python train.py --experts_per_token=2 --balance_bias=false --head_dim=64 --vocab_size=8192 --norm="rmsnorm" --attn_scale=0.125 --init="uniform" --init_std_qkv=0.0248 --init_std_o=0.0 --decay_shape="linear" --final_lr_fraction=0.0 --doc_mask=true --dataset="wikipedia_en"
Below are experts of layer 4 (counted from 0) of a mixture-of-experts language model. Rows are named router (the router's row for the expert), down (a neuron's output weights, with its number) and show model dimensions 0-63. Each number is 500 + 40 x the weight over its row's rms, rounded and kept within 0 to 999. Numbers have three digits each.
After each expert's rows: a language model's description of what the expert responds to. This comes from a sample of Wikipedia text that the model never trained on.

# expert 27
router:546528536421554452467524448455484503521530452524529517485512520527476460525477507497475491501479477481566449481453511457509549552518476504591449460529533536513444515486559558473476475474478539
down0:525492511509442531527526520514584519487606480522430469453496471461544369550543534453532585495494538431537532454483482501527416499488467478461551488500484421475439490495447489426480463547512482
down1:501431493478502543533479414581518492553550507459474559513503540386459474473508473465467528517531465611450563509487442424509477519571490449509565502492522471497497526500507533527529537466564528
down2:499509566512502578516501498506563544602514457448484481593446543511498549532548496468444536490553543527481518488520470554453457512515514487495457443465476468510526529487437422482523503483530508
down3:494519470438484520549583530418578471458509500440568448481525463487465449534423438467430513377521509532467535500511497534444497490471593491510493486446490480534535498507495472445488613480535584
down4:447493434484502476501505592531386525446466496478519531548489526433568439413610513486500491449511524512501534508558489521524502461491513522508495507510506486504521507469453534434501488529548479
down5:553447522556458577520517549548564559529503517559516463527551496515534429436502575499454415472507539463487464513526507505485445480520544502511578489478459518512512533501504424514511521516393465
down6:534522469479448507530552476521575642472477477554526538469494522491546490452489487535567513477515569449474452445517433515436544555505468534557485514473506448597463504470541553466516498513476524
down7:415467505613526508462463481496529563553574553540525490460561481496468500443522510455499549500507462465496450495493515493559472520455515530422506492528525514527565531529499463491498575517503538
down8:511548525532489494430492531487474556483520571474473465454539455478525424436466459464475493555565491497533474447426436489613474542501488511529516485431525511462497428549482575508469536526538529
down9:509503430498482488482462495496464468447477477509496554515511551500427475536507498568522539555490479453510454520502437385525468493472488459487502450505560476481481502546499485481548537484443477
down10:555501496479460517486502555540443499495408491432482446539508521436519540472446447546477480529507513499462444502522508535517545473487388527511396448504492478521540500491432499533470558477518490
down11:417538516480469593415461455470453479469601502515461476467485487481533540502531421566499457578578498498504502525569520529575508498577443499485485486517468507470531516492491512483517510526451620
down12:551485460496456530524444474475460443498494545464556500463478537453496511483460467549501526511468540494561497506475498489596420481527503572549471532484538440507535499590547557532528475490447502
down13:524425445514462474478496467500460423486500516478396516520555475494501447523552467493444463497517456485470547527545478455528430521484519588560463476456477514556466530530534533503521534560475527
down14:592507537523505484524498532486536495489486516495443479474567493474420523497541487473440535495505530530583444459485522480501453517516482553534453478501536496500502601509466545536434489455512505
Quantity and order words like first, new, only, last, small, plus number pieces such as 100, 000, 00 in results tables.

# expert 13
router:540509547503530465418508530474501503497482459461492507593511502477489492507476483458470494476563520490588544436517493527587579531568524475543464396539467479479496437510489550439516483519494460
down0:411485455491529492566469474505455540504476469475498512497512489456566444494591512495457488436585508548485448511566536464480553523518496531469491554431475454529526490482464492501513570504448555
down1:505408414518523573480506489472509513497471547528502452548535521471427512443482436438414485465446486538531475512537531541444503497525531492531525532475491472542470501442481485496515527530538506
down2:506521546482493491396509421505516529420452447481510506561423458456485465582454520523417493535568427472454534548560549500448515436557561435450427463517441505455540491483573432499577544504488522
down3:523476471478460550488534521464463534501447483567462461509515498477486525545466520562507447508506443557444525518444548511568514483511513529537473433504438483483477452459493438536537484456536522
down4:482494446439450456513486488470503484424494463510534429552491463443437572528529536472534568472465527528501422446501449476503556452551501508501492540549497435479545506497512414528446504471422562
down5:440533500549481523491481503471513471482546494478451484485488541449503487489522508474484540498477554565548547483433447496544439499482460501505531448465487467514512499497416434480582525396512529
down6:496492441450494571478483545564486502497534465546519464544531518524485512464512499485503456491447517509535446445519555520494569541479503461515442438552462540449528473446594511545429495482563477
down7:546492579457525490468469546516507506483604530465506510501535414534542516485491494471562482488534500550435527509493532507513488498458441493504545518532487516455580499560501500500477549501529528
down8:453500571504547471512474519466499503478543563508475451536423518446547459520484481459542509532507539484457469487448505473482426524480483458447561501436463485524477507554526495521490500479480474
down9:567474510506462516548566511498465545393448512456527547488463477503457520508625511501479503552532501522477500453530502499468478520463491470511542521509493480459529525442446562450535518451497490
down10:480498467612481488516489542510450499559442512525544452497484491483452451499540443472523508436487464541468482506498498503512465493497428496484533531518483570532517546502468522521484488469501516
down11:573528497512446592498443486527484493515481485530496539520578530478509552450514433497457537526464443515539564495509474416513444512434542520506513517562530483552542553483540462542508490535514396
down12:505486433480518520528464468505483560479498566511395464459530471576526487535489507453516485450539582540546468497551492505480505521542509528519557448470501499513539563511437543504499457556439440
down13:518577474428472507521525516495506484468548560505440444553503540503466534517552543415496501471461488454553514539516517480462496505465530490524483567482530463471527499522474504444579457517470562
down14:518486556472511481543485506511511483503562485486473457410473465523482510434520526535510441447489569473496409495537564497539565495501545502471547517567492546525524445516475495543468519475504524
Short consonant-cluster fragments at or near the start of common words, such as m-aj-ors, vol-ume, cl, comp, gradu-ation.

# expert 28
router:481531451524503491443514519487479510505504510492503517524553545529426516566497505514397519485456527487583518557537484445561482486519490515526452420470497467497461451478530488444553510478498424
down0:502550477463549486509502487471465501478484506590467445384546561533475500532541522580512542440540471464473530468550507493414532530525508539498553515420452508540490514472530526433489570496506484
down1:512524490509512536611557442403570516472507517448504431486452498549478520491475485484429488502501532505501504530440534536596534525405459486499504550463573468421452486458512536564542460513419470
down2:367516513511436505565511543533476435446496461496487507572531511409531538523452526515535548565504570389473488523509506509535511560428570524499469482459451504509481532562490542476411452490530523
down3:526474521484535525490477537515425468487461575512454534555443461552519488477516555446468458465443519456582421480549430488537484472492466512542517493531493448484479503460484476515557569452488455
down4:399481452513515434482511488471556517504503454553534525453501485486547478462488518570553507490500516489503428514561507479484479497516494504500533523451470571558496475502477469572476559509487446
down5:472473494516515490527543536534522526488544509494466468437508440503525515501555551497537462531539527431486432506584540505469370481489459630464516557450419497527468498504446482474485467493580520
down6:435506441543616563474451539510491557553493491499487507520493496461504479522457497519537575502481463519541480519519491475502492519534442494515516585491445439427465526417519514463387519498554511
down7:573534479506541475506499472506528509522440507475410566432523526455501438475489559465488584423476491491467517444536574466572550527502556478524518465466523558460498564555430542534508425523495442
down8:533522500474481486485485511507434472546507515496546500503562543534531459530514545537516458513568446531457521513479475466498424495510487483415532522467537512545555475492567552490502529466454558
down9:522456483587476546473498503530451477572419504474539526491514433504498569556589476515448471421492530506523459519554504457479555560455509535462456477513454464482515550455444530537518513496485490
down10:512503523517528548523457537533502519540437527489460544438554484500409523436582476486503536413489467441443456542473472495520515439491460522426485453555467474507529578563504504485479487531529480
down11:546529518499559500486471508506470543482481524537521490497501506459530490464551486464508528506438524475566509480509506508532531560557531548493505516536491493483469505451522547495582519481521424
down12:497519464486515470470574538468463523475552543537423495496476458503515511488497500499531499450461528482457531478543560425513472472543508546420589487588529523499490455552519465482546499500476466
down13:405537502537484467564532514453473482512489461480504526549439463492430487481518435402457480450503480501491503503463463452472513518520540548532547514525482521463441470532453439485460512481545503
down14:562477511483469468507490586512539437542525579489492562510390569520517524459429482521455526416561547488462508565469500459468619576502514519553532489512529536536474439499449480493474491583550561
Single letters and short pieces inside foreign or uncommon words and names, such as Curra-h, Vel-m-urugan, Kra-j-obraz, com-a.

# expert 31
router:533511537491492434447545525452501465560523519534515491519564469509502413522520542453397503471479489464541540512479536465556585479502469491542481464524502493432460473549548494449531492490503448
down0:434513512480489535540407557449479511521457557395511477478447495471478476484514476496479514492460575511499526497578518467482522494441506505398487527540521506495489490455490552521559430500506503
down1:464551512485440510502445509535598544524507522520542525405471476498463483478484551514462546498522429543540525524486490484520479542529430456409525446524553482559521487501444518523488455488548492
down2:513523454478583529500499559462463512450534493561588537557542524542480429465513500475454426490505533514516414518454548526500454542527430424498519501509561493474547488547449420479451495562536499
down3:479520484475499461505562441463433602482500516469497555523579596520522523531526544467514454527488509486507408530556510512476489483424539520491493462503432472478496537526495556504530615426487482
down4:533569553488479474484490524549504478490544501496453570424528504577458450539514515544513502508475510470508540467350427569511470473559534499479531475514491493411532449468546455548514490561577505
down5:481454591495472517481461430499528552483512551480488519438513436542502529481581480502534491562562507521512461507462478505518487505574443578485495515543485502504533554511562508496474541462455475
down6:531447556532538509516553534506494556553433540463465520565473476578464522480541468507529474439587520526425475521479586498481419538561514475480452595505509499457550515488511582483563511452543446
down7:521535586533457550473495421501494434487527479569435578474513504511440413464550511550517492450510503541535503505562524451594477491473430570524507468619493507504544503541519485501521566492501457
down8:486495497539494482485433605474524504508503495491479480490531418501541469465475456454494501477504500589390507500453498545553574530552476518524564516461488545449533550513436543504507554486520483
down9:558552502476502602497492512435457495499535536423569564524501567465501513472482589512581474508488521507472466501455525505492481480476480481473476447533510460505520469480452529502534494570494496
down10:529469505472430552483478516478504559468533507455538466454486489508565540537483542489506537503471485563529466467451454467466484488597434504488513596442554466572507493503491469520494516532530490
down11:491444522463511629479500465508453482506493543478487521574572556431505510588491487530523453523611485532565498492538483474496527411496500504510487514515435495479517493527489465557552552504522490
down12:470457526579516536563508437441470569554497481491459490444537511481480535462492524515545561457544479476448503497501478444422508488544437573523507468516511448472487452461467461495464487488483475
down13:480578471484458451501460520468533447463525474468476499455446459488449469428513525438464505558436484444549437458483544562490418487481594493522525479476530507536589607457491532549457494439462540
down14:481484505475527475475467566474475526504525476557473499442451480567470533515536514460495538526508452465483546478548456504534491471513453487469578517474542528500546509508509450452490608537478458
Opening capital pieces of names and terms, often after a table bar, such as Mal-ia, Bh-attacharya, L-ion, Al, Ch.

# expert 29
router:547483466459535443433530478439519512478519461517529505539509491476521454575456538531515529439500505518600466559445561526515457451461506478513478485505485551508381458494496477478445412497541487
down0:451491490437484489465524411539464525500543559403540448501554487457441455488500501485549502483501538500472560463529497505478453510483472558514513442469532447455479479471419533540461486537474561
down1:471499526547445463489473452522515509509463472444545557508514463547490547525545465523499551533499445496497458489490542529437482517555566563490498606548494548478558527465474518536562437486475488
down2:500513501496539495508498482534521495498449436450573476587480485466446517513485484556518506451546455472550554445525501598488436477519519521505573542527540466453496426547479487529538548500532501
down3:449503433461488544527553508453530491465515510479555583505402464463485474415535507452517514444502538427524485515449426476480504548485507464482480527425493480493525535563510447519500518537550477
down4:523529569468526454551470537464467470481399554468528519468485554479525541474534509523553479494494414468429559442504549443519535531587458508573521466461542455502492466484516413601498582453582450
down5:489519498532532491527515395493517540473512471500492466528458541602484460503522455561505533503492448465483508467534574502507438450594483579508518517511490457517496476448514483500521523542523413
down6:525458509422509591415485488478455499533510518527424413462493504567539385527537470514509515422508461441471486564510511509497551499485441486522526505526497473452484535537541490575520504512416450
down7:521545601521489471531467548488503469499547501443525445555455542469499509434499472504482483525567503573472469447532512587477546535568509497535497557448494501470506496481565498484546510515502509
down8:544534494483389476512577526493514526429491443504544473465500438544489517493526499520530457530483463581472530496476539527416496516498549496559481515499450515568502557537481472485505453538473475
down9:463500506535554518552488522493474583514412525511567480482514483475433508527460530527550520550498551426416468444509493550372445517450509506501543470459545450490467499534464493482520519557513507
down10:504525516542486510510433501533446548488557470497525451460509510467487538535500402551483508543456544607501498483541483523582548481437479562525465552472457493496524534482465488485507519517469427
down11:564553507495526468486547517549476512517508529381465486496496474520525398499469552527470570555533518480506548523522473512520552465513499522489526553492510466512455526462528516452537493531472551
down12:517497561569521473510482417522510434496467526589483486434502521512507585540470577461559539548492525519540468468448557542455419495556492497559515425424546507503512541486507553434550483531501436
down13:495455383531496487504425440563474564543480551505489526443465514579463480476507489520557564561476501487472474540467527495452512518520462441481519488511492474473543488471495474482500551518441487
down14:514600536448491470484433481468555515433477467566497488476480434472482520522486454494529582446558465525464471516493488538426509486455577512517500572494515512562486500491432464552532519547513548
Past tense and participle verbs or endings after was, he, also, such as made, used, released, premier-ed, implement-ed.

# expert 5
router:503541488456561457409512537434511491567536534483543517568614478521507407535521502454481476492460487523600499474484490471523502500496541497534468446449531496458467481468532522506522497496486510
down0:508488491399469538477545493472409578499485580463508447468463529533569471516560493511517589547511482482511482508495421482538514447480455491452534524459446454512534477498527499445457566546369432
down1:521499494553479548459437508531437535431508455554551508383527500518471522531496454458569512516462486477501495499501513464428544489451461526491523571520463487483520516488474440502512543507480512
down2:446438476475441408467496545497505527532491539514487395527514512497539555469533498492537534544475477569520501548519471511492537480500473448426543449526471477510505490459485451476437539597456460
down3:531497508549482548489460528452556545466455498517535487548413584515471554471482511531479487408551571510512463495458485484525542476425475505464518512509521527512497493560456524539554517439521481
down4:526483503452417592460474520523441490475508523444469453466510500443462535470462446522563490473407495500490533473460498446502519483539426495583497487568462488496515515512510500514486466576480500
down5:493496423419512530459530458484495476567612416514471484511486472515530573453526495506437497565445515511520466575425469550526484467531564598437547506536540467512474500475403483538500513574539487
down6:512462505498489490543470443419516469505547439534503536571441479499416487511476475506480525442528477344583561541520536479486537508518492547488523515447494464499496509485433443554543572487471456
down7:531477445547507416503488516519546484441484540470467568500454460421534492527490546529459511558507466505452521475555529569417544547458511639481508526506543584430584543499451501501492536457450412
down8:506458505534574468457456553565527522503521481511535504559474514564458450477553528434516500500398490491518498507532497424422472479500514489512490489519518468500492603483505473463470519472476489
down9:478491455448488424448513523514549537513438507460520483502591512491521500521475481552481561524539488513482515553429458508492501540518564443424445544434479535470505496513456489507559544445442528
down10:426519516479491418477543592496503506469500568452430567463453496478534479486477510500521505440509520567456456456512531534433467509491557460523545459493530496518507519450492473465535492440524483
down11:492485500453566531459450457453454555530460512479520539490471526469497442484453505549508452480612430495429491451467495516528466486484498451469466581554530425525570500523502529488530501514553418
down12:579461562531496495503548541513553501525476502505521548551494479478538454527459471507542423431517526519516462506538540529554528495499514547554530453457461514483511569501448497502470517535495463
down13:417533505479560557443459513507463494427488592504516494511541524557421515405541556474518517513462596469427462494531520508468475559529510550530440484531563549499495562492525441513544482457553581
down14:540477493460517546443492493508544511503543476509499509527415461454462541551511511559509526533610489495495448414540514482454462536529426450459541477477536460498446550509475505565501447469477466
Number tokens in tables, stats and dates such as 2, 10, 623/39, plus word stems like air in airport, airplanes, Airlines.

# expert 25
router:546584520472556478486528505486522459551530514493502488544510610485520432512497489514474482530440528527588510505502503455561554457531496453560499495528521484454416514463512556451438518457554539
down0:441459489503537501511516539502542485530607452464516540465497536580417527518502471502489494505493513532509482461519470431598430502564502490501479513472465541483553527481440529526502530545475508
down1:613449387465451565488411516526463487477488507552504467492435548488428511555544472512484506471460453503539488521519539529453482456496472489392489497467451400452478519499468487468541515475428480
down2:497438542418552453546450479556528547515557490506407440467548490482365527488538553493534510537507492520390500485477472510514569409472447494503484521514475488525533555402526541509561538454538514
down3:480455512499436471521485530501501456516526479494483493468517518496481530408551505506511516516465520520492410507567479532425538448480508501409589525548514536431495439517552547505445553459499485
down4:467463492483517446480499485481484522506536387490543520463566514542472535505522524550480507497559496494510469465513542434413524475480448488488471486524490514481498501560531509515483577576485488
down5:471556487498470536490533496532552434545501468485493544496530596557531481520505461560565489522511523487515479486487511479574491466575491520522553404447505487527493464510511447568507394514498576
down6:473474549486528514428507421514566508494565469517435469518479481477492495519509455476502568551521485592521428445550532534519420555563468499556488484492523500545403417496483474502481421473499573
down7:569470536530488561558477454516529517550479395503522483537441469543474504566508465529504527525456512483492548483477498444507481498547546556485448483487539501532518410495456501488588522488461498
down8:437445546505470461489539485500519468447474498450496491485467492539428483454504475557547593515572438468458542482500434507474482575491498593538494505504497508573534500541444506494462571515446502
down9:508538468549566534498501613469498444463535481436520511550524522503551513479587554453532490461484533487443580478601444522449526514488485507514504505480509450479540504490541490471458470495501431
down10:537503494483497479468440540550445488513552546420453438513444499514446520526479494550574456459515555475475471498577554513504435469530520528538520490522487465561507500463473513559520486602498453
down11:520526503512427509524592483537516501492496474479477481450448486524552490484448578518497493564479491508469506541494520502510475531484506489569431479542503496529512479505424464515566496536460523
down12:496456530461476513513475458455518483556509504460444415485498468472480487541520522507450438479512401445447521505465602453445533548512468521448555538482435519546519450527526463471517535507521431
down13:568497537523530409502501516436447519449551488474561453448480436498443464528558526469439502499529464494508490499488546445492485525547386450527502460485524487501499543520511527508593502505422507
down14:528522451473484542456509452530563518543470496456474491490481466508554514465469425450512560446516500495508565494500422575536545522449548559411428465428479522518525537534529516502504498534507496
Final digits of large numbers and decade pieces like 192, 198, plus possessive 's, his, her, and words like public, civil.

# expert 23
router:544512491434548480445517421469447486466555471512527503501526557458527420576486517512530526525482437563550471526434495477500542463506566457533458480491541463454451474472531538460508486462482518
down0:449597487495442519535495560547515464469501518465471491521504497493442524476509469465521487499537487549497563505452541520510472575493509556582503551547513459533515522449526432540557476491521489
down1:482532482513515428504522521431522572547421476511479471483518565489504489533532456471540467528538448480444456426499564479575487618465544533521503459482562475510486477480515501497496384476497475
down2:467490481528531487437479519537446534526526523495454563465488494560518475467534545485462523515523490481533499448506503516478497500475433430541491484495469499503463497474441438472544478490459558
down3:454459482414474544487501517465533569521529452498548470461456531600485460500516499487526530501523444493501491441444390478553540512533480444510524488399457495490451497487499474500509508418503488
down4:546507460553425540543529549489462519482463550501493468493469535467477509376505474466510548470490500517528482429425487469517490532523527426477544457439529422485509460467496472499482508510548418
down5:500503528494510474522464506565580488469449535448459569493500453581473475530448498520466493518504574465504445520491448524491513492518511573580500455546505504445549520543542535539469420410475448
down6:542457470473530552427441497523417502487450509462456472496497563470477541501512536481501451455476493567492502519472537479441486451507520496508497569517530451487486492483537505493548528528466489
down7:552521529512535543500441426499537530509534423526557486494498488421496528474535471456521505541529545440481461529492503542480442488512456494476565497520540367530500449520493517571553435541519497
down8:473476578579561481509442450478499525408456521474490533500483510460483417515476455457667533474442534576492481463467523440543557553448463531440494583476530486539519459498448569533475506479503538
down9:552456556465554566509540470506489533460595457456471470496526493550503546461496541431485442558463503474445529497580474503502529431579496514442536545545508403558520494482511488506527478469478524
down10:522493481487494530462468519470471456541399524474445514519472484510440516452495477483536510554518577568491571485455402497525525473417511460487517544522503439552481486521432489430559442560480437
down11:542492459414488455480433516532443532570486486528420488502366399516528479463542487508507474487478488438456515546527503534419585526422489543502465522522461542468483480422478481550493525554476476
down12:499503438452492572484522458444479479475491485535468475516492563480493530499450473455432402538460480447542538452461517513502509460499508465504488524437491530437521555517514445517536527600535520
down13:513516431446420491511508528513525521509546532526518484566480525469455525518482488460523476566444499548529487522545404565532589494438535481478492483472505505441499521542539557481467524515453592
down14:529542490548467558484430536539502480515482509536533529497477471510476484560540400473417576448516459519546432531370552495522487482466468519608553494482564525508530510487540477469506513509535560
Adjective and noun suffix pieces ending a word, such as -itive in competitive, -ical, -ary, -able, plus nouns like family, population.

# expert 1
router:467502581453543476451486433465478532541486525544516521509592550512531460542556555512511499461509522529555548458508536463573510405547500447521492511560489479485471476538512539499489533508502442
down0:509469441475518480510454452533586521539450462471501535554563487413450453519519525494542505461490531469526531550511452510512495448513516464468456543477473467522456543521476422521522486545502503
down1:456551458475431504493592468480544470567482478512540515502567533428526562463471489523489487492429508473484487558545509568349497478523458526480442541427454530471502509491491458507490517416525494
down2:450550492465527484471568481520494493472524505578490511537484492517428496522469505508461484460607427422508488628488501461499488524521449459548453474516389545516503538496561495521502488501428496
down3:511381516510455494457459474469523499557583517492441509420484470503435521451441464531440466506450615544489498469461434502474494451514493503459540502547506453521482546487555512527490541543545505
down4:539494481494473538476509517569550443525518531439503538439465471436530523484520393502467486553535426445505528524535441616490538417528523565471540501509511484453570503494532553411491447466526528
down5:490494496471559551500537441455519512593499509467518538491468472435532570444487526512504517575484592506463506521480535554377523474490450399531535530494519465516543522489488491540446472491491494
down6:530472485475499505426550510609466483501487513470480482494513436412517539517542471581469480497518504469504503584520556544424563460512488523425599519526530497440532506534529501447511442551539468
down7:538567453456480397431490478493524526486490471509569488471510486523573413528459499566512501489554445483521500414487496544458488496473553474515425577466516535459536546523502459494525441524452495
down8:479530508476532452580475465497462511494591568515511474447512518441539592540508516519413483502501452538525464491486509509511523554524503440481501507509523515502468475482519525443506480525544510
down9:455491534466542503496517449517512523503497531534521471544519504488490487488504482463479508511524491546512466537508536420481477414478473521500488522478484497549452428472512563484590571482452477
down10:517505561480516564490466470490495490448493509453521537466501505447475494508516406551457513518445504501461535578477476495515469467452375448402530518500483467539549472476461423566503457536545506
down11:446526517494485551583462535463532476483547466469509501495460541519494526415508554481528514440445477463484497552450464499446511381491491491442450559497540515495544475499526532513446486562450471
down12:549423517490496486481593483484475493525511462471454450568488509625425437458495416436473498545498488465527458427502499445482581582506521516465522484515520467472524532545508511512472451434447483
down13:486527524498531543494551466510474471430500492449463509503470519507469520531507412442450502415458514474579493530508483542529498555526455417440425511594522523438497515462531452453521498539481515
down14:521502548523487520519453560472601375552497505469502515479455484477474509506515468522510465503492542510463512507492467520427530405497535488535532480480473547526604506521508534496429514522558476
Field labels, colons and number pieces in infoboxes, stat tables and coordinates, such as by:, June 4, Domain:, table bars.

# expert 22
router:493539515542548459469526500463506555461486494531541484546538471477515496537498486462525550447501518565572461470441578532519513485551547482511418483489428528509396449536483451445478416488543511
down0:575479514530574512531415499530504454502531509514466501434459549467506504512488529486570517538464516519455466487532486497502456533494495419479496457582543491514438545453412508545502488496490462
down1:493519527543566507538506498486499522513443564568468533469465457506501521590405442487508524541486477466526469524493544533461519459458515475435544517521519497549493554493468431520532463559479462
down2:466485456500515492549470435469602546469518506497519495502422554501412533525433421479555518559516563537487455536510516491523426503478493505482427491538493502583529509465447538513527489519421461
down3:421484460510488454525458514490536462473466520453490471468451464521500443421457481481501529519526529459425486474440468458466510606527515475552509557525552475536483504414452491510521486466510587
down4:501496515542481463515502489377449480501442421473546463424509499494564506470527560514510454516497535418477521529492459517474530453497512509498567571467526488464553555488527468528536554546501502
down5:503495496552384475476450509479527489534572468474458500460509435530496581450517507544432499501454479563495442532543455458488493506564512530500501476514467455506422552517464532448467526594491557
down6:537514497526504524577572516477544588501485508498465488471517570529533524467519467487486492565519534511442492511510490458554485566525464440471512550469500536515513520551470444568446511548498529
down7:454497574565487471555557484538510421472483481443503441529432471377445422508475489431430529518413502494503506544505510538490490475510525456526545509497417473539471522500436500443528504574490486
down8:500549489544519546453538499511509467536406510483464448556536493490544469528487530532536512444568528515502502486530520532534487528521500526508482475561473475499495481393537524473517480458555436
down9:442539476549485492529531571545552542476554545477556554479500530474483555502492474530467501497481556521467541502458520536554506540458484469430515469386502500473398477516433505571526569461458474
down10:515543522578489552516518475446496486511436526499519454422490509492539474542484453488480529513472574507491435492481493495529470498530503496479555505505501539499506531495511494435513493519494488
down11:534485460472495471514489499486544458545532464465526483523479481445444597465443450465482510541557500491470605381548566503500563522505505551470571435449521532468520516528485519518529523521494507
down12:507501566516508507469513532433540460549477473527550440458494518516450516552449424505480477502523500537527505552519529508558468592445445496369485544500476500506491511524520453508502513452453526
down13:557568556552472485511485465419519540451437528536566537594510461482479446486512488486444468557391481464512452527545453443457467543518458536531519487523489531542559504506534481432547527512573515
down14:492501554553532542473415547505543567453449600569495532491476422493475513562487454454509574507517498519498440498442543456478507497447499471498508515553559536533496484514514524573531505539473474
Verb and event-noun stems in narrative prose, often before -ing or -ed, such as ask, reject, argued, support, attack, will.

# expert 30
router:490498502476565455427554475471460500572554558519545530528496531461534442513437479487501564505501513514591460486447515498607536473480491496521418414513489534477422427497512501465519519486523494
down0:491567524504492494511534458516447421491543441500556419450506513511493443469474524505517493417555526481535428516425486515509516561498527520475462595461455455510496423493526452481486432496535552
down1:506514464548486480537493444500499557498472537504520473462515535502547458475545519543568511398442525492466526509466514495551502534559438543483548472480592449473475475506502512561502517534622504
down2:536474499464483531455513438517487520454464498523512504547511513511457515455536504503475505465508478509519435545500481570496485432512429499421393506562474487522465483522467527507482572527550430
down3:490524513500475512527383531402568542521488518484476539524464471428522503513423456517615530537492490453435498608531549466509458506539572452443501457432466459524500500534463466518515429498496527
down4:517500519492528515438443538486444521530534437475514458526510516530511517475498481451543583490512557445527406520459470558530500452502474436538518462505538484549487512482486580532554480447424479
down5:525575525528514479429474498542453439477497479439540486537445455572487449486461532543482500455541510492472548491475485509555489527509504617519514448447466432529443533532552486558517491545537488
down6:465468517487502558454580576535557486519509552481496445534575514509439392470490498502537468561512482495548546527448525420508466501551546526519626529539521484512560528547520492455514563510485512
down7:488485596545532476529527520520554457469571573509551521476493486499526480441521423445493518527587484486500515453444566498576462479483534474530497474564550458456453523494516481524527510438438512
down8:447500507500532539484482500465526482509520509481432538502451496524513518492457444522503545453539437495505472410489469471413475526447522538504528542439542534448502476563478484489565495516554483
down9:533487495557440523478412470482549492507444419524508533564482487520537492526502417498527497571536511455519563535498541520484510507573492537525515556490493527535537490547519500518460493481471563
down10:501521432476509513447429583514507487439457533514485508501512449498433529481488490415533507486470526553490400580469521548533532524520541498450508475548533498480549512504499478467542518535464515
down11:425537533461548538483507550477462462533555498511406511443485479494504483570484529490493503490445486531550525408529467464526565447500470487425493440504493445498490516411584576482400506527450508
down12:518528543500517503469451524541506535489577455460499471485524529522482563530532495435494556451460506474473519497547506556497459547488516455512428554544549469505558495548509422397503507602484464
down13:439445548497497561447465495452534522500502473448559538494459441507469445450522461500465437535496530522518443447552430483520454479492495438568509452548465534502571525543432585560560584463518497
down14:491435502411483448482485469492500448534555481505500507527489510530488375535540568471465423455522463511446546532479485475481578511499516544572581458491474490512574550480556581530454554523504493
Hyphens in compounds like highest-quality and fast-paced, closing parentheses, table pipes, and short capital or consonant pieces like L, Sh, No.

# expert 18
router:571514501453573434439549529455517476527541516498518451513523446490481481547502482470494481516523531542569512476528484452553506493495519508532525470503475456518419479509500525472457519474527485
down0:522467490525536526504521550475538468473487481489493521423510518516462482493476540453576518494499532533574439572501518458458589520455443529445440511476467448454491498514498450496529491508540526
down1:574491558489478571537504461522448531478535554548490460450545558526504550499482480495565513529491529438498479482537517462492533377505475514547495492512483510597438535503361526487488451455508504
down2:497520518459476470480447508521498458475505479482492468509458469517503454476544500422515453408505527428523514533492469503447418548528576519440492536477509516527487513456467462580584534471432444
down3:548474449538445521505504491625496490483508552505534474504515459502510535562475478498502518499498560538524474490457519493529570555607485526401476505501443491491490564476538539515511544577444522
down4:507444450541495493540504466563491385556583549513463507487442529502535465497435521522573559474527460472494532590618561487517517451499495483446472475473444475539487489534474530514470437527454564
down5:526503490479438577518489492480447513460419531443507536487462521557485511492473503489507537496544494471454421494504458554586429494579455530467482501498447502508511559494400464458504529510524498
down6:479498496490431490478438529480407548468474505409497512419497437501499504489477447490473569468522471535514537572545494455473469488536605474525492439504384453529484587524478503551584454489507549
down7:475480516451424470562521457536509468439512521521504534461463566517470475399562467460500553550531526513512535448527544425468619502522524518523449487518548574515483520425590514564567510540533507
down8:438477440469429510503558490537495513478472495562571499455519537505392486496541536496528464538400446481486573529546508533502525597479503512430489518496549484523477505484510446474505443501484532
down9:538516473522508491509526510492519493488483452476437546490501519527494468484522442429508481439525480478518486522441439554488530498475474537491504515455375464542520528491438464534520517519449466
down10:463432599540479487525516545485517526471437534537419468539488504510493525485503460478509491466533487430486503459542529493410455573440522575506510534464545525499463534463573585520527506570505479
down11:451556469496515448506443476508488496541413459553523470467433475493455470478540443473474567488469497509474514536505511547620532564513503446473507499457519480483544465560462532505489466552544501
down12:540499461467454455516504488476490505436536441494528491480535536443502481454539530477475534517579468482535447593568541520500547519498476585503480514478448490502459494464519512475434495409431452
down13:524450461508532443418443539475483560456484456488480524499436450496453511483512469486477550439457450549509511524425522459495518502449510528553464552512553470505531585444427536450535485518439464
down14:544471401541464476458543497488443479472541500407519474505521471481545522478565480490430482460464552483495522566540498529477478517528533493374464523483472552493502465511477477501516580525514519
Opening stems of longer words and names after the or a hyphen, such as re, se, exper-, liber-, Hack-, List, War.